From a checkpoint of a small mixture-of-experts model trained on Wikipedia.
Size: width 640, 237M parameters.
Experts: 32 experts in each of 13 layers, 336 squared ReLU neurons an expert, 2 picks a token, a sigmoid router, a shared expert of 1216 neurons.
Below are experts of layer 6 (counted from 0) of a mixture-of-experts language model. Rows are named router (the router's row for the expert), down (a neuron's output weights, with its number) and show model dimensions 0-159. Each number is 128 + 32 x the weight over its row's rms, rounded and kept within 0 to 255.
After each expert's rows: "comes before" lists some tokens at least twice as common just after its tokens as in all text. This comes from a sample of Wikipedia text that the model never trained on. Tokens count by the router's weight.

# expert 2
router [149 129 154 125 173 138  84 160 130 152 160 115 115 143 142 115 115 128 141 211 154  98 156 100 131 132  96 119 152 159 108 207  95 140 137 136  63 150  99 104 104 151  84 119 132 125 115 157 111 119 124 180 177 139 158 135 140 121 116 109 128 118 118 129 173  76  87  77  45  97  56 134 119  94 173 150 157 118 139  63 157  66  91 125 138 133 100 132 149 104  90 101 100 110 148 136 113 135 107 116 111 142 119  86 103 117 186 204 125 165 150 146 116 143 147  90  82 157 139 173 109 118 122 165 171 147 196 114 143 146 117  92 146 136 157 143 154 147 165 194  58 112 102 167  97 128 156 127 129  98 135 118 189 110 119 140 151 102 126 163]
down0 [138 108 199 159  87  81  91 163 137 133 177 137 108 134 171  99 138 111 188  80 128 117 185  84 112 103  96  92 121 185 182 139 136 115  32 113  88  70 124 117  80 136 100  75 107 141 163 146 111 110 112  90 107  80 168 108 149 129 131 117 186 191 159 130 143 106 162 110 152 127  85 112 143 140 110 137  91 139 107 164  98  91 111 106 159  75 129 137 162 168 147 158  62 129 171 126 189 162 118 121 126  83 147 147 131 128 138 104 182 170 152 140 142  90 155  84 135 127  81 118 109 123  99 119 135 153  84 147 110 115  87  80 157 136 151 132 160  93 114 120 145 190 146 123  86  71 156 137  85 142  81  85 142 104 120 111 103 110 158 123]
comes before: ":", "\n", "==", " \"", " 1", " 2"

# expert 15
router [159  79 135 146 124 148  73 103  92 145  92 116  96 140 168 102  70 139 148 154 140 183 218 123 207 140  78  61 131 149 161 112 100 145 134 123  80 164 131 132 115  82 147 157 152  99 182 158 166 130 128 132 119 162 134 106 113  92 131 183 129  80  60  69 188 102  93  86  90 113 109 104 136 129 133 137 166 130 147 104 168  72 111  69 146 167 164  92 114 140 115  77  83 132 142 131  72 101 100 135 156  67 122  82 130 142 117 147  98 131 173 165 130 166 109 105  98 107 172 122 145 115 137 125 125 100 139 117 202 151 168  91 112 154  87 205  96 162 120 175 124 159 122 137 129  78 119 111 153  76 110  90 174 127 175 117 144 118 159  89]
down0 [136  80 119  98 114 143 104 147 179 127 129 150 177 139 218 143 117 101 126 153 131 151 134 149 162  90 134 183  78 156  91  90 174 137 114 148 110  69 148 103  72 111 182 148 141 110 190 157 162 132 105 153 103  84 107 152 112 157 119 169  96 202 123 160 128 154 111 150 161 108 112  69  61 187  95 127  98 138 147 163 142 132 159 129 116 128 119 118 144 139  61 130 140 127 141 178 111 122 162  74 163  55 159 118 150  49 112 134 103 103 146 111 158 102 133 118 138 165 110 104 167 118 116  49 145 151 132 214  81  45 147 132 153 128 139 143 111 107 157  97 156 148 122 149 114 114  72 104 116 151 175 102 119 145 124 116 166  96 119 113]
comes before: " the", " to", " a", " his", " was", " be"

# expert 22
router [151  99 126 110 160 165 119 110  93 186 145 102 138 158 148 135 162  97 148 145 150 120 162  99 154 175 121 111 152 169 129 143 117 108 118 124 104 139 132  79  63 186 157 122  32 160 169 185 140 177 107 161 134 157 220 134 113 129 150 111  86  81 118 147 103  89 187 102 137  87 121 131 145 161 130 106 123 122 198 141 124  71  74 132 163 137 104  82 172 120 103 100 129 132 147 146 107 116 144 114 159 141 168  58 122 131 143 154 165  76 186 122 165 136 137  99 123 131 127 138  91 121 138 118 155 137 162 129 117 153 151 157 117 164 118 135 104 110 142 148 183 121 150 186  98 119 194 110 163 113  82  78 168 134 186 154 159 175 158 124]
down0 [140 104 217  70 115 133 100 101 150 131 107 149 139 131 136 129 172 119 145 164  94 109 120  99 177  70 160  86 139 124  82 135 163 183 129 126 157  97 149 174 170  96 133  59 134 111 127 162 126  76 129 133 118  80  79  24 151 216 111 118 156 114 134  85 195 107 124 125 154 143 109  97  99 135 159 139 129 117 163  67 151 161 164 145 126 106 126 142 113 116 116 130 178 118 127  98 139  86 145 125 161 134  95 191 146 104  21 124 175 117 181 173 127 118 131 161 126  76 138 101 191 111  71  86 160 114  97 155  66  77  91 140 111 123  80 152 114  90  78 147 121 166  98 144 105 149  79  76 123 133 164 119 165 136  64 131 145 118 140 151]
comes before: "-", " |", ":", "|", "=", ";"

# expert 25
router [104  78 116 110 124 116 164 164 167 144 150  30  87 124 128 136  73  92  99 118 151 138 172 134  73 191  74 149 121  87  73 158 107 128 112 159 110 143  90  95 140 124 147  85  99 156 133 175 157 134 135  79 131 141 163  70 116 114 137 136 134 126  82 143 116 125 139 153  97  85  97 135 117 107 129 158 142 138 153 124 129 126 152  72 156 167 175 175 112 152 110  84  84 156 195 127 146 125 117  97  97 130 200 101  92 147 133 172 154 182 156 116 129 169 142  56 115  93 117  82 148 120 101  65 156  99 121 148 162  81 136 141  93 169  51 130 130 160 151  83  80 122 137 112 104 193 162 124 150 124 127 101 150 180 114 176 186 108 159 148]
down0 [137 131 147 105 100 114 107 112 123 133 140 157 131 117 150 108 129 169 154 104 170 207  79 140 129 105 132  54 119 145 127 149  61  77 165  59 141  55 172  76 107 134 143 105 107 188 111 110 203 146 111 112 109 107 116  87 150  93 111  94 100 181 182 144 128 102  51 137 149 110 194 158 170 123 137 141 122 124 185 160 152 150 196 138 146 114 138 103 136 135 179  95 153 162 137  83  97 188 110 148 150  93 153 104  81 103 118 143 159 137 170 135 174  78 133 156  56 161 125  93 114  95 132  77 171 105 132  67 110  76 134  92 126 194 157 118 152  86  95 138 148 173 183 102  80  82 123 117 105 126 118 143 148 158 113 166  97  93 164  89]
comes before: " to", " by", " in", " as", " with", " for"

# expert 27
router [ 59 135 152 105 126 117  97 118 118 133 106 111 110 114 186 115  79 147 176 186 161 189  98 127 227 126  68 151  82 108 171 166 133 190  85 129 169  80 107 124 147 109 103  68 157 165 151 107 144 132  85 135 168  96 196 177 109 112 158 134  84 124  81  86 104 158 140 170 125 142 126  82 109 147 100 121 158 125 144 113 109 130 179 113 114 174 140  63 165 117 161 134 135 130 134 134 116 107 106 136 140  14 101 150 160 155 145 166  82  99 128 156 150 181 120 103 150  85 133 117 152 161 112 141 137 152 151 105  97 159 124 107 111 152 125 118  88 110 151 187 149 123 164 130 143  94 131 117 154 133 113  69  70 192 172 124 171 118 210  63]
down0 [146  37 161 136 147 195 111  93 127  84 121 105  98 108 183  89  81 116 149 126 115 130 114 199 128 101 172  87 102 114 158  80 129 112 115 114 110  66  97 187 150 188 113 152  91 174 105 135 173 120  93  97 118 119 166  96 171 131  83 141 105 193 145 131 164 149  96 120 149 113 169 145  90 169 122 141 102 134 162 142 122 114 139 122 176 120 180 128 131 176 144 148  98 187 163 124 113 110  82  99 131 140 168 135 144  74  71 178 143 108 171 121 115 122 161 156 101 156 138  89 148 135 128  92 114 152 117 160  84 100  70  62 108 160 130 182 150 111 130 163 121 120 115 110  93 125 109  85  77 165 130 124 152 115 109 139 108 134 172  99]
comes before: ",", " of", " time", " year", " he", " first"

# expert 29
router [109 104 137 103 144 184 117 157 143 181  85 111 108  84 161 152  96 152 153 181 127 168 125  59  81 151 108  77 131 161 108 109 131 103  83 123 122 142 149  62 133 130  79 164 157 129 118 140 125 119 110 135 143 130 185 127 128  80 113 165  87 120 132 102  85 128  91 113 121 129 110 112 138 151 135 129 101  36 126 209 122  84  98 109 169 160 145 159 131 124  98 141 127 123 169  94 110 123 139 155 111 113 138 131  77 176 117 135 155 156 104 153 143 179  72  55  82  26 138  85 131  82 132 139 167  75 134  98 159 110 109 116  80 110 109 168  88 109 158 100 144 103 121  50  80 121 144 133 124 130 125  88 121 129  51 132 154 130 125 108]
down0 [186 180 150 165 115 117 117 153 146 160 100 131 118 150 126 101 148 109 129  73 123 125 192  85 119  91 121 114 129 111 141 135 196 107  73  42 179  74 114 138  96  98  99 142  79 145  79 126 155  53  80 134  99 148  85  52 119 110 146 129 143 197 101 151  84 137 142  75 103 177 114 127 101 170 134 104 101 156 139  93 112 145 101  81 116  96 129 135 118 179 130 127 130 143  96 135  98 188  90  97 174  87  83 101 105 105  95 193 129 154 149  98 131 133 144 168 165 150  99 158 125 106 135 121 151 134  93 174  75 122 147 178 140 122 119 113 171 106  86 135 100  63 186 114 168 100 156  72 114 109 148 179 149 144 155 125 129 134 129 108]
comes before: " |", "–", ";", "th", "/", "1"

# expert 12
router [137 106 138  68 124 135 104  88 129 220 147  49 122 145 141 138 100 123  92 158 148 121 144  75 110 137 144 116 163 119 138  94 117 161 115  65 104 166  57 136 118 126 123 109 136 112  89 132 187 126 126 123 188 157 133 147 133 125 145 182 107 120  65 102 179  97  86  99  49  94  95 143 169  74 124 142 135  69 189 107 113 136 104 124 157 138  82 126 183 122  70  69 116 151 130  62 166 164 112  79 137 101 120  95 119 129 164 213  79 155 127 126 136 153  78  67 122 139 100  93 164 101 141 111 139 119 139  36 147 146  92  82 119 144 132 131 130 121 164 159 180 160 110 129 170 118 143 126 132  86  29  86 105 100 161 169 132 105 127 134]
down0 [113 170 149 175  69  44 169 195 119 155 103 195 137 123 140 138 154  98 101 152 135 141 122 121  83  94 152 112 162 168 167 158  99 109  77 111 171  91 117 168 167 161 122 167 149 155 135 100 158 137 145 135 114 125 185 137 118  76 144 144 170 171 125 144 168 137 106 119 113 164 176 114  98 176 136 144  61  87 108 114 117 137 168 115  99 106 108 117 103 130 135  94 138 137 119 124 146 111 121 143 141 100 126 124 115 103 107 142 177 137 112 150 110 193 157 152 185 140 114  70 142 124 167 150 136 181 123 111 115 117 142 120 145 162 100 147 198  86 122  86 146 162  79 130 127 172 122 131 128 142 115 110 152  63  92 186 136  94 115  93]
comes before: "\n", "|", "-", " 6", " \"", " 7"

# expert 10
router [ 66  57 191  99 153 112 183 144 130 216  91 108  96 102 126 124 115  69  92 152 141 140 179  97  86 178 106  97 139 133 125 192  84 152 125 117 107 164 101 115  99 159 104  99  84 125 164 136 151 187 113 147  97 123 150 149  97  85 112 153  67 107 131 141 143 147 129 146  74 116 101 115  94 111 144 109 113  65 157  83 151  92  77  83 151 151 169 139 166 213 121 107  72 142 176 117 115 102  98 105 154  92 166 152 125 162 145 151 113 147 167 129 152 120 126 127 123  99 104  99 140  80 120 136 166 137 161 111 176 101 126  95 123 147 121  93 137 128 158 118  82 120 154 143 132 180 123 123 149  69 100 115 138 139 133 127 180 194 120 125]
down0 [ 80 101 135 124 102 131 143 152 130 157 164 225 140 119 145 112 116  89 104 124 113 197 109  52 130 189 159 118  94 139 142 141 160 165  92 150 128 111 174 123  59 121 147 136 138 109 122 129 160 121 109  82  88  83 154 149  89  76  99 158 131 176 126 108 120 106 132 115  92 104 179 128 114 202 151 112 127 103 143 149 170 212 166 161 104 138 116 179 136 124 131 130 100  85 134  64  93 109 170 170 198 133 159 111 127  96  56 112 121  80 111 159 122 204 163 111 129 136  98  88 172 145 121 120 141 153  83 139 126 172  96 140 127 117 133 148 159 115  39 178  83 153 110 132 128 144 153  96 102 132  97 123 154 118 157 142 133 131 183 145]
comes before: ".", " The", " in", " In", ";", " He"

# expert 5
router [105 118 110 115  98 174 133 146 120 114 128  82  80 146 150 126 126 101 150 142 176 175 175  82  94 160 124 144  73 136 151 107 113 106 122 102 137 151 100 105  87 105 125  73 138 160 141 168 169 149 114  98 159 135 143 123  92 148  99 139  74  65 160 127 142 142 103 131 144 119 112 112 146 157 169 113 131 133 120 133 142 109 123  69 158 131  97 156 134 110 135  74 144 135 137 140 142 146 108 129 126 113 112  64 128 183 150 136 140 190 165  81 158 154 161 113 126 206 122 118 125  64 155 156 176 119 157 116 142 125  86 113 126 166 109 108 127 117 148 168  87  97 134 196  95 147 115 115 138  78 130 114 208 141 146 181 145 150 121 138]
down0 [ 98 135 133 136 159 146 153 148 100 125 134 110 126  92 149 173 143  94 173 167 113 147 122  25 116 125 171 113  72 174 118 169 136 120 145  67 109 109 109 123 127 156 112  96 119 124 130 120 159 158 120  42 103 133 134  73 138 126 140 154 144 155 124 108 159  83 108 186 144 120 184  99 138 163 185 143 134 203 145 113 165 135 173  83  93 126 148 104  71 110 161 130 132 162 153 134 191 133  95 144  75 158 173 132 144 133  89 180 173  95 115 125  74 127 128  88 119 103 154 181 127  78 132 162 140 169 114 146 102 148 122 128 185 167 110 165 174 145 146  93 134 139 143 135 106 131 118  99  57 165  92  83 129 138 172 120 165  81 152  81]
comes before: " |", ":", ")", "°", " (", "N"

# expert 17
router [ 71  94 181  67 149 140 112 104 143 190 165 140 101 126 153 124  94 121 154 127 153 107 126 113 154 164  80 111 129 138 110 154  96 178 107 137 143 146 158 100 119 101 101 128 155  78 150 119 126 151 133 108 133 119 135 106 123 115 140 123 124  50 105  45  74  77 130 133 149 118  72 135 193 104 135  83 115 115 139 127 147 102 125 135 131 157 104 100 170  73  71  97  81 120 121 142 165 130  53 141 114 110 155 122 125 129 108 156 159  32 133 151 161 113 122  87 100 122 142  96 106  94  96 136 147 132 120 140 170 119 101 111 106 124 133 117  68 115 156 103 114  98 132  89 111 114 156 108  90 129  69  80 138  85 134 163 170 157 149  74]
down0 [121 143 103 127  99 138 127 124 135 150 103 172 139 119 124 146 163 113 147 124 151 125 126 180  60 112 180 124  94 146 102 114 101 127  67  60 101  88 189 143 193 140 141 108 103 133 122 106  84  96 157  82 111 129 157  71 146 140  71 147  97 179 165 146 163  97 132 189 129  85 116  88 148 148 116 143  66 138 148 118 160 138 158 123 194 160 184 166 143 148 110 136 149  96 171 143 203 137 116 102 147 144 101 177 141  96 113 139 123  99 143 157 158  86 143  75 122  97 165  77 117 118  97  89 107 117  81 152 100 111 128 137  96 173 160 123 137  76 137 130 113 156 136 150  67 112 115 114 112 139 121  93 144 104 136 182 142 144  97  80]
comes before: "-", "\n", "|", " •", " Born", "The"